From a checkpoint of a small mixture-of-experts model trained on Wikipedia: a softmax router.
Below are experts of layer 7 (counted from 0) of a mixture-of-experts language model. Rows are named router (the router's row for the expert) and show model dimensions 0-127. Each number is 128 + 24 x the weight over its row's rms, rounded and kept within 0 to 255.
After each expert's rows: "mostly gets" lists some tokens that are sent to it at least half of the time; "gets" lists some tokens that make up at least twice as much of what it gets as of all text. This comes from a sample of Wikipedia text that the model never trained on. Tokens count by the router's weight.

# expert 46
router [111 131  86 156 115 118 121 178 128 108 112 131 145 128 185 141 146 135 129 143  95 118 129 125 116  85 112 148  96 124 158 131 112 106 156 113 152 130  93 159 158 123 158 164 103 136 128  80 138 137 150 150 140 130 145 155 132 118 159 168 128 133 131  98 130 113 130 145 142 133 125 108 178 139 163 112 130 142 133 147 128 117 141  81 129 133 117  60  85 145 129 115  81 119 140 139 112 141 131 152 149 168 102 126 119 103 108 156 115 117 123  90 141 140 136 107 124 178 140 176 148 166 137  57 163  90 128 118]
mostly gets: "million ", "000 ", "sq ", "cm ", "km", "km "
gets: ": ", "(", "0 ", "N ", "/ ", "1 "

# expert 94
router [ 94 143 104 118 131  97 109 123 147 118  70 117 161  80 107 101 126 146 116 187 128 131 122  92 101 120 112 137 105 117 171 121  93 115 127  99 149 104 103 141 134 128 131 144  67 132 168 121 143 143 149 154 166 121 152 133 128 133 127 137 112 118 141 118 127 124 154 101 154  88 108 135 165 117 165  79 114 104 151 123 114 131 105  88 122 117 132 111 124 138 138  94 101  91 131 139 180 168  92 129 134 159 111 153 125 104 109 120 150  89 103 116 131 119 105 132 141 147 145 173 115 120 184  90 155 133 107  98]
mostly gets: "==", "== ", "=", ").", ".\"", "\"."
gets: ".", "\n\n", "==", ". ", "\n", "="

# expert 18
router [127 138  81  82 130 101 111 167 161 126 110  89 128 124 103 139 136 174 103 139 106  91 114  97  91  93  90 105  85 148 150 148  96 145 137 161 117 105  86 101 142 129 154 120 102 139 144  88 153 147 164 154 119  79 136  96 112 137 149 155 109 118 150 121 114 128 135 118 149 144 111 124 161 189 148  85 123 137 164 128 153 123  91  88 131 111 129 118 139 142 114 104  81 109  82 145 125 126 109 137 145 153  92 113 105 103 114 120 130 117 100 110 156 112 114  96 152 130 139 164 120 126 128 119 162 111 117 114]
mostly gets: "—; ", "%; ", "Green ", "_", "----", "^"
gets: "| ", ".", "; ", "–", ",", " "

# expert 56
router [120 145  97  97 123 111 114 168 161 101 100 106 157 108 152 128 135 167 101 151 114 106  93 103  97 101  89 139  89 135 149 120 102 127 160 160 133 105  98 126 144 135 162 133 112 154 153  95 144 147 170 159 145 108 146 127 142 101 136 141  94 109 156 107 119 109 136 101 159 172  98 136 155 164 144  96 100 134 156 102 115 107 102 106 113 118 107 113 119 149 157 106  96 117 104 143 165 155 110 111 160 151 102 162  87  91 103 111 152 111 137 109 159 137  99 138 147 149 156 151 138 148 161 102 153 107 101 111]
mostly gets: "″", ");", "), ", "}", "°", "', "
gets: ", ", ".", "the ", "(", "\n\n", "\n"

# expert 83
router [104 161  88 138 118 106 134 165 158 112  95 112 144 108 151 128 132 177  91 139 100 119  99  97 115  97  85 139  85 111 151 142  91 140 148 112 144 107 130 104 146 134 162 150 111 164 147  96 163 155 174 152 133 102 143 126 105 105 139 139  82 103 159 103 140 145 139 101 148 174 100 127 145 163 143  99 105 117 161 115 129 104 100 102 103 112 106 108 120 148 123  97  94 112  99 140 138 129 113 140 144 156  90 154  92  97 109 101 129 112 115 115 161 134  94 118 155 157 156 149 134 152 138 110 157 129  99 107]
mostly gets: "He ", "they ", "he ", "she ", "this ", "She "
gets: "the ", "and ", "to ", "The ", "he ", "was "

# expert 42
router [126 146 105 143 134 105 151 159 136 121 106 110 136  95 116 120 129 160 105 176 109 102  70 115 112 102  98 168 111 124 146 121 109  92 172 142 156 102  66 140 145 160 143 125  91 143 151 112 150 164 160 153 121 109 141  94  83 113 153 158  67 116 157 114 122 160 136 122 131 135 123 104 164 139 150 107 104 117 152 119 163 112 118 120  79  96 118 103 128 148 112  93 109 123  96 124 123 137 115 163 150 148 123 115  82  94 106  95 112 113 118 105 154 125 113 124 128 153 149 145 135 139 147 120 157  93 116  98]
mostly gets: "Democr", "Met", "Eur", "Tro", "Spr", "Tre"
gets: "R", "C", "L", "H", "B", "F"

# expert 4
router [ 86 132  99 110 114 110 122 157 143  90 113  99 142 125 123 135 121 158  99 121 122 100 108  88 123 100  93 140  93  99 145 141  81 146 154 127 157 114 152  96 159  97 173 143 113 135 163  98 156 145 167 154 133  79 156 136 124 111 121 151 102 103 156 127  94 126 103 112 147 172 125  85 153 136 165  88 108 148 150 103 128 112 101 108 146 112 106 122 116 144 140 100 101 123 149 123 133 109  94 144 146 166  88 135  94 112 122 131 102 115 106 122 148 142 121 108 140 180 170 142 137 160 139 117 150 128  85  99]
mostly gets: "who ", "may ", "became ", "being ", "could ", "will "
gets: "| ", "was ", "to ", "is ", "(", "as "

# expert 78
router [110 181  67 122 127 104 130 153 154 119 101 133 157  99 154 146 159 178 112 149 126  96 134  94 112 101 130 124 113 113 141 118  97  97 155 127 135 117  96 149 125 128 130 143 120 128 127 103 145 139 154 178 142  68 156 150  88 139 123 151 128 133 136  63 134 152 126 125 157 132 141 108 167 150 125  89 135 135 144  89 129 128 113  85 147 128 110 108 109 151 109 106  93  97  94 146 127 115 133 137 130 186 111 126 112 111 114 116 127 143 115 109 133 108 120 118 120 163 137 159 170 153 128  74 166 102 132  93]
mostly gets: "Win ", "• ", "| ", "—; ", "/ ", "Total"
gets: "| ", " ", ": ", "(", "; ", "0 "

# expert 87
router [107 155  98 120 120 114 150 169 159 112  99  98 140  96 149 124 128 170  96 136 112 104 106 102 124 100  95 140  94 123 150 142  94 136 169 136 142 105  89 125 151 133 171 153 109 160 148  97 176 145 167 159 125  90 142 134 114 101 147 150  90 106 159 119 150 132 136  98 147 174  98  94 153 155 151  96  99 122 165  89 140 121 107 107 106 118 107 108 112 151 118  97  99 119 109 138 128 143 100 142 163 155 103 135  93  99 112 112 146 117 113 113 155 131  81 115 141 144 159 147 135 129 134 109 159 101 115 108]
mostly gets: "During ", "On ", "By ", "At ", "during ", "players "
gets: "and ", "\"", "(", "In ", "or ", "of "

# expert 31
router [110 173 101 127  70 104 134 143 136  79 106 101 138 126 138 109 112 140 119 169 102 138 115 101 125  90 119 125 127 130 140 168  85  99 157 139 130 132 105 134 170 102 160 157  90 145 140 106 160 134 145 151 132 116 142 177 100  79 172 139 122 112 149 118 139 103 148 125 145 126 105 109 152 138 186 108 107  97 135 124 157  96  81 114 115 119  92 117 119 135 107  93 113  97 125 142 115 172  78 144 136 126  87 139 121 135 124 165 126 110 142 111 145 163 119  95 115 162 149 169 120 121 135 125 147 123 109 126]
mostly gets: "used ", "became ", "served ", "ted ", "called ", "played "
gets: "ed ", "ated ", "ted ", "ing ", "used ", "made "

# expert 75
router [125 194 100 138 107 106 134 148 152  75 115 100 110 120 127 111 112 159 102 164 126 123 104 101 125  95 106 119 106  64 139 177  69 123 144 140 132 128 126 135 145 123 169 137 118 163 141 111 163 137 160 155 118 103 144 147  92 124 146 156  97 105 146  88 164 107 164 115 155 158 111  97 161 149 146 102 141  90 146 134 157 111  88 111  93 114 102 131 105 131 128  94 113 107 106 145 136 160 118 138 127 151 100 145 106 105 122  96 123  99 121 138 151 153 114  97 155 149 147 140 150 129 139 114 147 120 113 106]
mostly gets: "because ", "make ", "wrote ", "took ", "ating ", "due "
gets: "ing ", "that ", "of ", "ed ", "with ", "to "

# expert 73
router [ 90 151 129 126 126 103 139 133 150  75 104 132 148 124 155 119 112 152 117 141 123 104 111 116 107 119 138 151  98 122 144 165  89 109 120 114 137 120 139 160 191  91 150 159 109 151 154  93 141 126 155 149 162  78 121 163  95  87 138 132 123 102 180 119 134 118 109 109 148 126 125 117 143 134 166 133 117 112 130 118 157  70  93 109 112 112 103 108  98 130  93  73 107 113  98 151 147 139  64 116 147 133  96 138  93 104 122 144 112 127 134 133 144 152 121  94 126 162 159 160 157 128 140 130 142 127 102 107]
mostly gets: "was ", "were ", "been ", "has ", "also ", "have "
gets: "was ", "is ", "were ", "are ", "a ", "as "

# expert 44
router [ 83 172  84 106 112 107 150 163 128 122  94 100 148  86 149 109  87 146  88 140  94 129 117 110 115  92 100 123 114 125 149 142 127 119 113 139 123 108 129 145 137 112 150 158 126 153 149 101 125 137 151 155 166 116 175 139 116 100 140 132  95 108 155 120 131 131 122 121 149 123 122 140 143 158 156 102 114 144 137 125 138 112  85 104 114 117  95  94 105 146 115 103 111  76 121 150 161 183  98 126 129 137  84 164 104 102 134 108 116  78 139  92 148 126  88 119 126 134 157 167 143 141 144 108 172 134  88  99]
mostly gets: "William ", "ov ", "David ", "John ", "Charles ", "Peter "
gets: "o ", "i ", "a ", "an ", "y ", "e "

# expert 91
router [ 70 130 106 141 104 106 120 140 134 139 101 117 124 109 104 124 158 148 114 123 122 103 143 109  99  98 126 149 130  98 173 134 119  92 143  87 143  60 105 162 153 140 161 190  80 134 175 111 169 132 138 149 135 104 134 135 125 136 132 156 143 134 133 109 141 114 134 122 126 126 134 130 140 150 135 103  89 142 148  95 159 121 111 102 125  66 103 137 108 174 138 101 107 115 135 132 149 157 120 114 181 130 113 150 120  90 105 148 127  99 160  94 157 156 149 131 129 145 144 144 147 127 135  82 136  84 116 121]
mostly gets: "|", "also", "|---|---|---|---|", "|---|---|---|---", "|---|---|---|", "|---|---|---|---|---|"
gets: "|", "\n", "\n\n", "==", "===", "|---|---|---|---|"

# expert 89
router [113 142  91 126 125 100 155 162 169 117 111 117 149 114 144  99 163 166 101 131  99 125 107 109 115 104  99 141  92  65 148 119  97 134 161 154 138 110  85 145 168 115 163 141 103 142 151 104 157 144 166 147 141 108 150 114 119 117 108 145  87 109 145 103 154 147 151 100 162 170  97  94 167 145 153 105 142  97 161 112 124 118 116 103 105 122 113 129 145 144 112 110  96 122  97 169 145 137 107 133 156 146 107 129  92  91 104 146 131 131 156 128 152 161 107 103 147 141 127 143 126 174 127 111 152  96 152 115]
mostly gets: ")", "\", ", ") ", "\" ", "})", ",\" "
gets: ") ", ", ", ")", "and ", "-", "\" "

# expert 20
router [116 150 100 125 117 117 161 155 152  94 108  95 127 100 116 114 118 169 103 131  98 103  96 106 111  95  93 155 108  95 142 134  99 119 170 123 148 117 131 134 150 119 166 150 110 142 152  90 157 147 162 154 125  98 130 116  94  76 150 151  68 111 150 124 143 105 141 113 154 160 118 102 162 150 156 101 108 115 162 105 143 121 111 111  76 118 109 104 124 137 144  91  96 114  78 145 137 141 109 103 155 146 105 152  91 106 106  94 115 120 123 105 159 139 101 121 153 158 149 146 151 126 142 120 151 105 113 107]
mostly gets: "during ", "throughout ", "www", "investig", "competi", "their "
gets: "the ", "of ", "in ", "for ", "by ", "his "

# expert 50
router [ 92 129  85 108 103 110 158 140 156 119 118 106 187 105 123 111 129 135 118 144 122 114 116 104 132  90 111 158 110 130 146 119  87 113 144 139 124 106  83 128 160  99 140 154 126 145 125 104 143 148 159 175 160  96 149 150 117 109 116 158 119 116 145  98 150 145 119 106 147 125 109 103 142 164 157 106 123  91 145  94 116  73  98 108 139 123 101 108  82 165 145 126 123 122  94 127 148 151 111 148 171 139  87 152 122  93 116 116 132  71 126 121 146 142 111  92 164 168 152 142 147 125 174 109 125 120 119  95]
mostly gets: "), ", "\". ", "\", ", ", ", ".\" ", ",\" "
gets: ", ", "and ", ". ", "\n", "\n\n", "), "

# expert 74
router [ 96 132 113 101 107 122 117 140 169 124  94 100 126 123 142 145 191 139 101 135 120 122 129 117  99 108 117 177 105 106 167 137 128  97 129  92 161 128  75 114 150 118 130 138  99 189 128 127 153 131 150 134 123 113 118 170 123 158 167 153 118 102 120  93 135 119 124 106 149 114 105 117 131 141 123 119 128 117 147 130 175 115 111  97 113 109  90  75 105 170 118 126  91  62 129 152 142 120 127 137 144 151 134 129 123 111  97 141 115 137 121 139 168 175 121 127 120 132 153 154 152 171 128  97 132  80  90 112]
mostly gets: "also", "Coordinates", "Species", "Genus", "Born", "Website"
gets: "- ", ": ", "es", "by", "Born", "s"

# expert 70
router [110 162 127 146 134  99 128 126 149 105  84 138 179 120 135 120 124 173 104 194 115 103 100  82  88 128 104 166 117 120 124 126  80 111 153 121 148 118 145 136 136 117 146 163  98 175 125 103 127 160 163 150 142 108 148 186 122  94 130 142 127 117 160 126 158 104 143 123 152 129 135 106 155 115 144 119 124 119 135 109 147  99  89 136  97 110  99  85 119 156 122 103 122 104  90 140 153 152 108 121 162 129 123 144  94 107  89 132 125  90 126 102 138 148 125 111 137 138 177 152 154 138 142  98 145 126 127  85]
mostly gets: "The ", "the ", "his ", "their ", "this ", "This "
gets: "the ", "The ", "a ", "his ", "its ", "s "

# expert 64
router [111 136  88 119 109 108 126 168 149  92 110  97 162 136 129 135 171 163 101 145 113  99  91 101 136 110  80 125 109 158 153 143 103 121 154 126 123  95 127 118 152 133 161 127 124 151 147 108 151 134 167 156 119 109 174 107 108 134 145 143  99 112 147 126  99  90 142  91 167 163  99 126 146 168 139  83 125 151 157  90 168 117 104  99 137 129 111 113 128 172 104  96  97 107 118 145 142 128 110 126 118 156 108 123  99 108 115 157 104 125 123 127 167 115  88 107 157 154 151 152 146 104 165 115 167 120 116 105]
mostly gets: "р", "{", "н"
gets: ".", ". ", " ", "{", "-", "m"

# expert 35
router [121 161  98 152 130 100 133 161 155  98 107 129 154  99 131 112 152 163 107 154  98 106 102  83 107 103  94 145  90 127 150 102 108 114 170 157 136  95  92 129 157 131 144 130 100 152 152  98 151 142 162 138 151  87 147 130 102 152 140 147  99 118 143 130 106 171 156 117 135 150 113  91 149 155 134 100 128 140 158 123 131 119 103 111 113 114 126 109 149 141 116 114  91 110  71 141  95 162 104 123 154 146 109 135 101 104 120 101 148 107 132  67 150 115 123 118 131 149 167 159 140 142 151 112 150 117  71 113]
mostly gets: "_{", "$", "#", "May ", ",", "February "
gets: ",", ".", "2", "3", "$", ":"

# expert 2
router [101 129  98  94 121 105 125 165 162  98 101  94 137 118 146 119 139 168 107 143 113 102  98 102 102  97  94 133 101 111 148 160  86 105 167 144 123 117  93 147 155  99 169 135 115 155 150  94 156 147 168 148 124  91 144 140 102 116 121 153  98 107 151 106 139 128 132 109 154 171 113  98 150 152 149  91 112 120 167  97 130 115 106 106 122 111  98 107 123 147 101 101  98 108 110 134 133 146 109 133 160 152 101 137  94 107 110 127  94 122 160  85 156 136  97 103 149 144 159 156 143 153 147 115 151 112  98 104]
mostly gets: "when ", "while ", "When ", "though ", "because ", "if "
gets: "as ", "by ", ", ", "that ", "with ", "but "

# expert 33
router [106 125  93 125 103 112 129 165 146 117 101 103 130 114 122 126 145 167  91 142 106 117  99  94 117  95  91 133  91 136 150 131  89 131 153 129 152 108 136 139 150 137 180 142 115 158 153  94 158 158 177 142 130 111 144 133 114  73 136 154  87 114 156 127 117 119 137 109 148 159  97 110 153 154 144  96 104 130 168 102 105 101  91 104 111 118 111 107 128 157 119  97  90 103 102 126 159 109 103 120 150 163  87 147  94 107 102 100 112 105 121 112 161 150  97 125 144 144 154 143 146 103 132 109 160 107  94 101]
mostly gets: "countries ", "Awards ", "Russia ", "MPC "
gets: "201", "200", "202", "| ", "197", "199"

# expert 53
router [111 162  91 124 120 104 117 163 161 110  96 119 121 109 135 130 154 164  99 140 113 112  93  93 113 100  90 150  96 110 150 118  87 123 147 117 153 110 112  87 137 153 176 157  99 153 143  99 161 146 164 160 163 100 142 141 101 151 126 143  93 105 154 120 141 131 129 115 156 166 105 115 154 164 144 104 100 162 155 128 135 106 109 102 107 121 111 103 140 153 110  97 101 110 107 150 153 132 110 120 176 160 100 144  93 106 106 161 115 128 166 108 159 130 104 136 158 160 158 145 124 143 141 105 146  97 122 109]
mostly gets: "|---|---|---|---|---|", "Total", "Height", "|---|---|---|---|---|---|", "Total ", "UTC"
gets: "- ", "| ", "\n", "|", "% ", "."

# expert 66
router [ 82 119 124 107 126 101 131 140 196 113  94 127 183 114 131 122 147 154 106 141  71 136 107 111 121 125  90 158 101 138 154 120 130 125 159 122 120 110 117 131 176  98 148 123 121 162 145 115 188 161 152 126 139 134 123 170 131 138 139 143 119  72 143 128 140 133 143  99 157 108  74 116 146 145 120 110 110 141 170 119 106 143 128  98  90 117 129 125  89 144 126 128 115 113 111 123 141 136 106 126 126 144  85 152 111 105  68 131 113  93 130 116 142 141 129 126 143 152 149 148 148 131 155 108 166  70  99 130]
mostly gets: "States", "century", "England", "189", "186", "185"
gets: "0", "5", "8", "3", "6", "4"

# expert 65
router [121 125 118  95 114  69 150 137 138 103 124  99 158  81 165 103 131 133 122 155  90  92 105 117 135 116 107 138 122 112 171 132  96 123 110 104  98  84 133 113 119 127 130 119 120 160 147 111 133 183 142 143 133 108 151 119 127 129 133 127 106 105 164 101 116 129 142  85 166  92  70 156 132 141 148  96 106 120 175 124 128 116 102 102 128  94 108  97 106 163 113  98 101 108 123 174 140 120 117 154 135 134 106 172 117 111 103  94 105 126 135 129 171 113  76 113 137 126 143 141 150 131 166 115 169 128 121  99]
mostly gets: "av", "ö", "idd", "ff", "ah", "ug"
gets: "k", "l", "h", "z", "ch", "n"

# expert 47
router [110 112 107 119 127 112 105 162 155 119  98 124 133 128 110 139 163 134 121 120 122 138 124 100 118 127 106 143 106 123 173 117 138 120 154 101 170 101  74 127 192 136 148 143 102 137 154 105 170 120 145 145 152 134 121 157 114 154 141 163 125 122 131  74 128 115 123 122 119 125 136 105 160 154 144  69 122 115 136 128 150 131 127  61 124  67 120 103 102 173 113 118  62 102 125 153 139 162 126 138 147 149 129 138 119 104 116 135 165  97 135 114 136 184 127 111 131 143 123 151 165 142 132  93 139 111  90 110]
mostly gets: "|", ";", ")", "also", "|---|---|---|---|", "|---|---|---|---"
gets: "|", ": ", ")", "\n", ".", ";"

# expert 40
router [122 163 100 102 113 107 123 153 164  82 103  86 130 114 129 121 133 164  95 131  99 122  90  99 149  92 101 134 101 148 147 153  97 159 166 120 129 120  86 168 152 118 161 130 113 131 149  92 155 130 166 151 165 112 146 152 117  91 171 163  93 102 143 126 108 118 132 112 144 179 109 110 147 182 161  98 106 129 155 117 136  98 105 103 145 122 106 109 127 144 115 107 101  95  96 143 134 132 104 164 141 144 107 144 106 116 108 104 142 115 140 142 151 158  88 109 143 147 157 143 132 108 145 108 147 122 115 101]
mostly gets: "ered ", "ated ", "ted ", "produced ", "ized ", "built "
gets: "ed ", "ing ", "ated ", "ted ", "ed", "es "

# expert 69
router [ 61 123 108 134 107  99 135 129 170  79 102 105 139 122 152  99 108 128 110 130 111 124 109  89 131 107 106 135  91 113 130 134 105  66 141 141 155 129 133 126 143 101 172 150  93 150 141  87 161 122 147 151 115  91 127 133 114 131 137 163  79 140 135 109 132 130 128 111 177 124 132 110 177 140 171 102 105 102 131 101 149  99 111 123 121 121  78 104  77 145  91 107 108 117 132 141 142 143 110 130 145 136  94 155 114 116  96 116 124  93 127 102 144 112 113 136 148 143 155 149 163 152 139  74 133 125 125 107]
mostly gets: "for ", "during ", "with ", "between ", "from ", "In "
gets: "of ", "in ", "to ", "for ", "by ", "from "

# expert 25
router [ 81 147  79  94 125 108 134 152 140 130  93 116 166 122 136 116 118 149  86 142  96 128 118  86 123  94  90 136  96 124 157 139 113 110 155 157 130 109 135 110 166 113 149 142 109 132 153 105 142 160 157 155 140 100 161 115 120  97 150 133  82 110 159 116 109  84 118 109 136 170 108 102 132 174 141  98 111 135 159 121 148 131 108 118 132 110 117  87 134 146 118 109  83 121 105 107 138 159 108 139 140 126 101 179  94 117 127 140 106  83 111  91 162 117  99 129 159 144 153 160 140 120 130 126 160 124  84 107]
mostly gets: "John ", "He ", "William ", "James ", "David ", "ah "
gets: "o ", "i ", "a ", "-", "an ", ". "

# expert 90
router [109 146  97  96 123 111 147 177 162  96 105  97 148 119 149 115 127 177 104 123 107 115 107 102  87  96  94 131  99 114 153 142  85 123 160 128 143 117 120 119 163 124 165 132 121 141 149  98 159 150 168 148 143  92 144 145  99 123 146 145  87 106 163 118 130 108 152 105 154 158 110 100 151 153 157  99  98 123 166 118 105 108 111 104 123 116 103 108 102 145  96  97  97 116 110 131 133 116 103 129 153 165  99 161  96  97 118 149  92 118 159 122 156 106  91 109 154 151 153 143 148 129 157 118 157 110 130  98]
mostly gets: "He ", "also ", "who ", "She ", "not ", "including "
gets: "to ", "as ", "and ", "was ", ": ", "in "

# expert 10
router [111 162 102 147 114 110 117 160 159  98 102  99 143 111 156 117 126 169  96 137 112  99  98  88 119  99  91 137  99 141 141 161  81 113 171 153 144 110 136 112 157 104 174 131 117 153 153 109 168 148 168 165 129  99 134 158 133 105 141 142  79 109 147 111 163 130 134 100 149 165 114  81 151 153 147 100 120 114 157 140 162 111 112 111 106 117 107 109 126 148 130  97 101 125 107 120 139 126 103 134 153 153 100 141  98 104 110 119  96 121  90 130 152 140 117 135 161 160 157 149 148 156 133 106 152 103 103 110]
mostly gets: "had ", "with ", "who ", "have ", "between ", "near "
gets: "of ", "the ", "a ", "with ", "in ", "to "

# expert 6
router [103 148  97 130 135 115 124 169 158 113 100  96 135 108 149 114 125 174  99 138 107 110  88 102 124  95  91 156  95 127 154 161  94 138 154 132 116 102 125 113 152 130 161 127 108 149 159  89 165 160 170 162 135  97 147 121 110 104 147 144  81  98 153 107 137 144 144 104 155 164  98 116 152 162 150  97 110 132 161  96 111 115 100 105 121 118 108 113  90 157 106 102  98 108  97 151 141 128 106 112 144 157  92 138 102  93 101 120 111 116 121 103 157 126  95 129 153 151 158 142 143 121 146 108 154 100 111 106]
mostly gets: "199", "194", "192", "189", "201", "196"
gets: "| ", "201", "200", "202", "199", "2"

# expert 7
router [130 105 109 116 128 108 117 159 119 100 107 104 127 110 124 110 130 163 100 153 107  97 106 129 131 112  91 162 112 107 153  86 117 115 159 144 136  73  86 101 156 141 165 108  98 135 152 107 130 171 160 151 146 107 157 105 126 123 122 152  72 101 161 103 125 141 129 120 152 114 125 123 149 145 126 108 120 107 144 103 136 112 110 112  76  93 127  99  94 139 108 109 107 129 129 119 149 114 125 146 149 131 124 171  76  90 100 110 109 127 180  81 159 110  98 128 138 128 142 158 142 135 163 111 176 108 101 106]
mostly gets: "K", "Qu", "Sa", "Y", "Bo", "Ku"
gets: "K", "B", "L", "R", "C", "D"

# expert 80
router [108 137  95 117 108 104 154 158 167 109 111 103 186 125 124 116 129 169 103 143 105 111  96 106 158 110  95 111  96 140 147 153  75 152 144 131 130 120 140 171 161 138 169 139 105 158 153 116 143 132 167 148 136 108 145 145 127  82  96 161 109 107 157 128 148 122 133  95 172 150 110 118 148 136 150 102 115 134 157 125 117 106  94  99 124 122 101 101 138 157 140 107 107 121  86 148 166 179  95 126 139 150 103 162 101 116 107 114 165 113 134 103 151 157  90 101 148 144 151 151 149 137 137 118 146 113 134 105]
mostly gets: "ful ", "ous ", "' ", "idae", "ious ", "ual "
gets: ", ", "s ", "-", "ing ", "'", "\" "

# expert 32
router [109 141 104 108 127 108 134 173 164  98 105  97 153 111 130 115 124 172 104 136 114 102 100  94  92 102  93 137  91 134 147 168  96 135 168 130 128 100 111 131 148 118 169 136 113 159 154  96 165 153 170 155 125  97 141 126  96 103 138 145  87 100 151 129 141 147 139 106 154 165 101 111 147 156 152 100 104 143 166 107 136 115  96 105 109 111 108 110  95 152 143 104  97 108  86 123 150 156 111 130 152 152 100 151 105 101 107 119 107 112 138  97 155 139  91 125 157 141 160 147 139 103 130 112 156 102 132 108]
mostly gets: "player", "others", "director", "father", "producer", "writer"
gets: ".", "ed", "ing", "by ", "8", "er"

# expert 62
router [108 145  84 136 148 110 113 160 158 106 105 133 155  98 155 133 161 159 122 146  89 117 128 105 135 117 113 165  86 126 158 115 130 147 150 123 108 100 144 120 151 121 169 155  59 123 135  83 177 138 127 142 155 121 135 137 133 136 124 153 115 111 141 116 136 157 147 102 172 104 110 128 175 170 124  79 147 147 142 105 116 120 113  86 142 106 104 120 134 141 129 121 111 112 107 109 151 161 100 133 139 185 107 150 126  67 111 136 111 100 119 120 160 110 134 133 132 180 143 153 133 138 159 108 159  97 120 122]
mostly gets: ",", "–", "′", "−", "000", "201"
gets: "–", ",", ".", "201", "200", "202"

# expert 82
router [ 90 151  76 105 121 119 151 124 126 136 130 118 157 129 121 108 134 155  97 166 133 129 129  67 103 108 112 125  98 118 159 141  91 124 157 109 147 103 100 169 150  87 133 171 105 163 136 100 147 136 163 148 142 132 142 148 141 117 142 156  99 114 130 121 170 132 148 116 171 113  88 105 133 133 156 111 122 108 149 100 151 121 105  82 123 123 111 112 119 132 129 104 123 123 122 154 147 135 105 163 186 176  91 164 116 104 100 139 104  73 158  90 153 128 120 124 162 144 153 169 126 108 132 115 128 118 131 118]
mostly gets: "\n\n", "\n", "). ", "\". ", ").", ".\" "
gets: ". ", "\n", "\n\n", ".", ", ", "). "

# expert 79
router [117 154 103 133 111 112 138 165 157 102 104 105 145 108 113 114 155 167 107 137 114 117  89 113  88  90  99 139 103 112 146 141  90 145 157 121 138 111  96 130 147  98 173 116 107 151 154  94 159 158 169 158 117 103 141 111 116  95 140 150  80 107 148 105 152 134 146 107 145 152  97 118 154 159 154 105 122 110 167 127 143 107 111  97 122 108 110 125 132 141 152 108 104 114  91 152 129 132 115  92 158 143  99 168 108 104  95 125 108  95 103 114 156 151  84 123 150 163 147 153 135 162 149 106 157 103  99 102]
mostly gets: "ality", "ince", "artment", "\".", "ence", "age"
gets: ".", "es", "e", "o", ")", "on"

# expert 27
router [ 88 125 101 139 134 116 133 155 156 115  93  93 139 111 138 120 137 167  95 134 105 106  92 111  97  93  81 146 102 113 157 114  83 149 167 125 112 110 133 106 148 102 155 107 122 150 143 105 150 178 163 152 153  91 157 104 100  88 145 161  93 114 150 126 116 151 136 104 151 162 102 130 144 164 146  98 107 121 165 136 126 109 107 103 117 120 105 118 130 155 111  98  92 108 128 160 134 108 112 104 147 161  94 134 109 105 115 149 106 117 142  84 154 111  98 132 157 137 144 155 126 123 164 119 157 107  88 103]
mostly gets: "Sar", "Dor", "Ale", "Alex", "Anton", "Kel"
gets: "| ", "\n", "199", "201", "0", "200"

# expert 68
router [101 156  91 103 133 105 141 172 153 102  93 110 149  93 138 128 112 169 109 132 108 110 106 100  97 101  84 181  99 120 145 122 101 150 156 148 151 108 108  99 150 125 179 134 109 144 151  88 161 155 171 162 125 105 132 112 104 117 151 154  89 113 154 108 148 112 132  98 144 159 114 119 141 159 144  90 118 128 160 104 134 108 111 100  87 117 105  95 128 153 128  95  99 115  99 135 127 118 104 116 141 144  91 156  98  92 112 129 106 115 118 112 160 121  85 122 137 139 156 152 146 149 123 127 157 104 121 107]
mostly gets: "In ", "San ", "FW ", "–", "USA ", "MF "
gets: "| ", "in ", "–", "- ", "(", "to "